Weights of a small mixture-of-experts language model, trained from scratch on English Wikipedia.
Size: 11 layers, 58.2M parameters.
Experts: 32 SwiGLU neurons an expert, 8 picks a token, a softmax router.
Below are experts of layer 7 (counted from 0) of a mixture-of-experts language model. Rows are named gate (a neuron's input weights, with its number), up (a neuron's input weights, with its number) and show model dimensions 0-191. Each number is 500 + 50 x the weight over its row's rms, rounded and kept within 0 to 999. Numbers have three digits each.
Before each expert's rows: a language model's description of what the expert responds to. This comes from a sample of Wikipedia text that the model never trained on.

# expert 44
It responds to: Odd word fragments. Mixed mid-word fragments, LaTeX pieces and capitalized name starts, such as heav, oot, frac, Pot, W; little shared pattern.
gate0:462472525441564545504505534419478516468502464512447537609521412554462456575542478571524434563419455454506488492458573501517511530532470435490547406594509476557451552537445438484571403545398542508487500578547517482540536456437447600535451540539586411496431578613575568477526567474522491546479424520548537478581522490553482520561408503488496388476562528450515492528414477453527529495558530472500540448543428526470523439590529455441492492480546502608518378535509449555533596444471460432527549514460509493442504543486507485463469393527569488493469556524524505544424573516502585513
up0:541346532547451560503500519491552515542457556452515506538545483548491566579537547474566581547488459498547441464524493583493476497469494548475449399582492471485513524570533436431452511446454447563574466463489570389539529450490537537509569487445572422452456500458509517480566553476600455558494605546521538498502520381593484522554545472510471538521525622463536533608511545576535431399494521575480463555508488560563556510492602518534535482469506470471528499488479530522498436433451626520480443468421453515461481548479564470545434517370493523441471519383451482563482498474524490485

# expert 5
It responds to: Initial consonant letters. Word-initial capital or lowercase consonant pieces starting names and words, especially D, T, Sh, St, Th, Dr, as in Sharons, Showtime, Takamatsu.
gate0:527587472484359526495542499463467561540571550520526614601411483493411526630487499404512543520447500527542499545551542442561532571465549516509402577533504552523497544433525465438421492445498488537497555490499489443421447455546508525452509493395529513531498425470536418607512482592476548545508559523515465496487598543525443468553620505538539458527521524483477478482465493525501454468485398442419516542450499484454437479513521535558533507454529413553412452493593494529506543534533425462476538422487592430515487485422548619474510529410461492490538436558512579493502468567463515550
up0:544470554511507448591549442544473489511509478518521560505515538547438553537512534562548548526545450431474519635513524518603512511499413421562504552453409445501578532537491459510551488453547408538503496476495459588555497460618528558582519407484464535473480485444409464481557558492435512510572463524477540555545456468390501525574557501530539450520563546495473483602669507563509534487472492592421478477475473527522613460437480474529463568535469521543480479482481475487530541467505426557586576557461430525498521535488478632541519603451473484530452542578494523487476402472544521560

# expert 42
It responds to: Initial S and prefixes. Line-initial capital S in infobox or list labels (Significant, Summary, Succeeded), plus word-start prefixes such as res, ass, ins, ex, cons.
gate2:502531569401454510476449509527458437582518519469427547448506573506508430371501478488515462549436510423621563542466472482515460502399436494517528577438452383511501537526514516384502436466580501624552457476517531522565476477452500541502543465466544530507595582426553527458519520476524526468465523534572505518466532461473492521473527543497589521490499471431428598452505502497602434474524459549511523591494510435480580489533565491488475472493470541447489489504375515630522476546504453508486518470587513586436500537495425508596533580565520593482440484534538532406570537465558449439
up2:428489550453451501510563442409450450487446503484587581478517426450477492464541500539477468472497486519609475498531414467512478520448503524556469516506513581508562494467480631564467533542527541509434494431592555512394548453537467418473484536434474454494447465419535515519450464382479517434457570559482462539500528504539502529456550479504469555571457461593385481597562471628591471619473431532556461538427495461533533489416513539631502533477490544485498535421534561537565446417507443495462444503496460454420530580489429477476445514512535519472500526520544492436567521502526432584

# expert 36
It responds to: Table header words. Column headers and cells in election and data tables, such as Candidate, Votes, %, Title, Image, month names, blank cells.
gate0:442489520499448490527508480430467496368513473448512510488490531576534524534552543505534520502541504485493563566492396461569613471463449481435602512564406471485573573366494446455548482553511441428457526392463508495519564454429568537468443467471460539472454520458538515539511485548528456406474442380545523352442542494515446420530546498526583493573517506535517534508533539482513494393521503491439506528455519547521415467493527439561481515552527523543456571568403561507551474537448472577543463498474474490544521573480406560476535531508558411549439464476398552559488527398499506556
up0:541449550535452586591483462527475512590442494533488545431539543525538539431528550505509564463377457496440571562554486462447447561543550481512519504444426476527481522393611422489458553510435530443488582524409410498572490456503520539585539518546483473425506584426462486496429439521521410481530457575421506519535616536489454410635537495475576473504528569473551495518488462463531464444500487516563480578484551460474468459614400463455483479511512549531583523428471466482517589606458505540505540474483475535532471513584509500442500494522477546462443447569474591535560541524525447473

# expert 33
It responds to: Statistical measure nouns. Nouns for measured quantities in census, election and data text, such as age, population, %, Votes, career, change.
gate0:541532615548589491540498536507472460417398531622581481473494529534530435473468394425474536526420517422572481460516472516484429599528551505442449512456455557538549452518524457448492473566517520441490460491573483422572601488500513559552467470478537545503490595513530569568528589511480536551579452496488465458538525533530548460484425526569465473472541493500543496554521526589449454490454448495500591523540524477451522446462486593537506412474512425519486537508562378504535561473587481508443535615481476474539520502388516547482452499486456506518495486452474544530537510571405335432
up0:494492465563451385520399563505447514514464472476542492502521560486493520512440554511562513369519550467550547500564507521427575530565506533511489521568448481540531504545479447492486502505482500551403487429527556440510503473485435516466468608570425528531505490399524509537590519399469529642460511498514521542477554483516589567517500470476456487435436528527510507456443498515503538405475338486426430566491552448478440352549435531500496501504445489467479485417487506462508535398550552576449383537502441588474509585496457450502457448406566502485459518520500460483587488560430524508

# expert 51
It responds to: Abbreviation and final periods. Periods in abbreviations and citations like S.I., U.S., M.Com., plus sentence-final periods before line breaks and headings.
gate2:493474497480531566597459544451559540513392362507511443501467529505528478485491550531486566421541468483595556453507538443516503498520460651372533560467419404487448498423449506470610418608468517478466444601408592515467459509526465518481528491460539493542552473538535494534492497422505478401458457510429456517497483572465608455531555445526507482459434541500547462538512464537557389529497591517516450526499490489471532530517548556483443467554514430553520488608509497549471572456555506454434446495429543596441537515616465487503560500489425521479523440546454479565485503528508516534
up2:497490514416568520544591466445462511540510559534512488530443462496527486475486415487506534497539468449527518504502462446518413548504489462403656580517525468458533596522485522487546603537378456542507529513521548503597511595489545491571467467474451509519437501555563495407532451510476517404473501397513517475529551552582525497601515499548499560515466481503494491500516554508495474521526521484425466521433466445526568505461603571554491544492645607500461518583494576474383522579445534489503491421454490526436489464507436612520529518592461540457504456595517542526479468413578407508

# expert 61
It responds to: Mid-word vowel-consonant pieces. Mid-word pieces like ok, oss, iss, em, ix inside words and names (m-ock-ed, P-ok-émon, g-oss-ip), plus closing == on headings.
gate1:521521574496496428517459426513516541539584533469552516543512588496441564590442408539548531499514497595605398557463445484467493524533579542475519495522543456475494493488508528577395369548535440422575548467511528509439502384488421441464502551589504530549498489574479524516465574518516407465411541491539499426526488532492484385588503563537429501533479537521503501501567384464445390615473476494493470504478496488551439505509483576478492463572421453527496552531404519522457534484538605453551490529434501483585517472509449505509465476499488444492481641483419460510482549462486474494
up1:536427493506571449521445462508500488455598451533518493510542406429508555501444473460463477510522453368470425542568406480522522414533382433417426513475579456520507512522551502433559426568503539478486634512491474500445500502542481521566556493476573562511438586483423524482565452546523480555521481490480543443480482528538539504599515393502567478535520485410507513523454466556581494466510517515482535447529524469483657541473491542502481529534499521528525473555430482409520503486462539452514538494382506482607411477499525434537596424473483567524516460396610444513513536461449586515

# expert 1
It responds to: Foreign-name k/h fragments. Mid-word pieces with k, h, ik, ov in non-English place and personal names, such as Tash-k-ent, Bian-k-ouma, Ivan-ov.
gate1:534569520480476529385442504487559545453519476499446464559584515549494510455509485465574399494523419539482583568459487509487423571513522542421579516438512666510547587440480460495563417454537455455452490430605500490485518570517572531526533535442469548434463610422514495448435529600487555477451469460452527522397554522524539486467446588487438509582540518408481545526509534420467583475478550450531570457489520465523474417447517545545512535572524650596532548426496471497489532499472514459498584499517422507533448488499526474537520470494557527568480446492481453484569522447432510466
up1:487429544496620518559463471490549599483466471544550540617483430539479498451450498606399550487524555430481438486589417497496498483470483479460485476472443521433480472527519383640564537600470599464505580491578541527516391492516448496449517411459542550470404539486467482561506538633567481486497545554455453557483492540484464483515479505515511484555496486592572525537496643479467445456455460432503503513544470539436468388467482488474503506541488545507518494475408474526457618465536498367556563468492485530461478469461466521496524538560516521516474484564477459494544562481548504428

# expert 12
It responds to: Accented letters, line breaks. Accented vowels inside foreign names (Tröger, Péter) and line breaks or indented breaks in lists and tables.
gate1:451399538539421518526536458494582524487578449532554499494476562475467515437466503456475498481526533534495491623477499567562500478499500518485530541447431493526454323444505339545497500492535476566440542516495499486443472465596515532559495427475501441505475474463512449536491564502531497439506477535493466592498567520425536401495502493481563553542446526562550481513601472471518493611565489468517445452449488458430452501468549433588526413519538452461663488481525539474576525511449517587481588568490526530466551420569472541470452465510460620436441458409502506483422505506545449452
up1:575578517492512542534520475507432429506502443487516436504494424572503476491521359541499483550636434413473438495437474521483468459535490563419456464548446486596555404475440604473599527440562431521542520452561464484565478548473474510480454516450403503476380549527447472423568520514424504437436456538474466469381497532451531529486569555495554544575562455527448550537500546531488478457456522490431527513373498556436511482581508488489457544522560535483418419474537507472438416558494479499428506496523482478500453431533470468527539537568569491494394430478497511460558529591546524528

# expert 26
It responds to: Word-initial single letters. Single-letter first pieces of split words in technical or proper terms, such as d in diameter, D in Dental, c.
gate1:462462528571427584502554544496461533488452449534600464543505588563448427527512604429403572479541510512516494400507481478408546500510440510447449520483459511578555609535472543376482437503424448556488473460446555464487451532435414560460500497464530502412474583563658573499488538596392559552479537588440524521499479507503491524373512493481548515467604586515497502549495572583513562473519448516470468563575571541455507429481491550477492502499513484468488525533532428553492479548490561424472512441505479461582523568475477499451443503577507475453473443518500443471497534495563495465
up1:471512566573564521533545485557497514526548508499589463524483513547473556475532402527569358485450507535490483551463494564528480485457516532471565527495563519523528480476564445570465500451494504542511369550518473593543455608560542450520512422506528490489529458549369459528478477484513505447430531523496613634460479514537361521541428486515524535449485482586486526499426557601483502551485518578515434531475462450575553527500517436491528484513496495469507448488461584521490644472552401443510602526436508475478503494469463476449486527532403511481530472571513362460414459409514488536

# expert 45
It responds to: Commas in lists. Commas after names, numbers and citation elements, including thousands separators and volume-issue commas in references, such as 16(1), and 1,383.
gate0:494501468545542514541408452465520503482550535518564391501563586443608486506494510481532487454561453488526578496414522491522536482552451451535544474444498516437483532453508455454512487598545430371399473416485385460550498486421464524618547477464486489542484457468532465496468427448612517463554516516535445513513470509509482513562482463578409472521501451522551442557531486543521508541482407519457464510515426529509472472452526415457519559553472554525442504576505511515509498560525508500494495546424623602475528516579601536461554520513435497444557366407487600560503533489437615457
up0:478528565448515408445562502507522481448492570542513423507536500464480541625466498578458425568570495451455570470414473430541521538379483498503422420441579497564487456608563510456471529492476420476501562403470493585482530498446528500510450475510494493523476483574516549427532582477593515556541414534408395518580466462487446550572510539530462556458424495509509463513426566464470435453506543551461599590505566507540519519438499566447383463540472496501513416503480507482556476517432425480404519521482437557533512507534536478559462443503507417501476512444588530491452565497599464508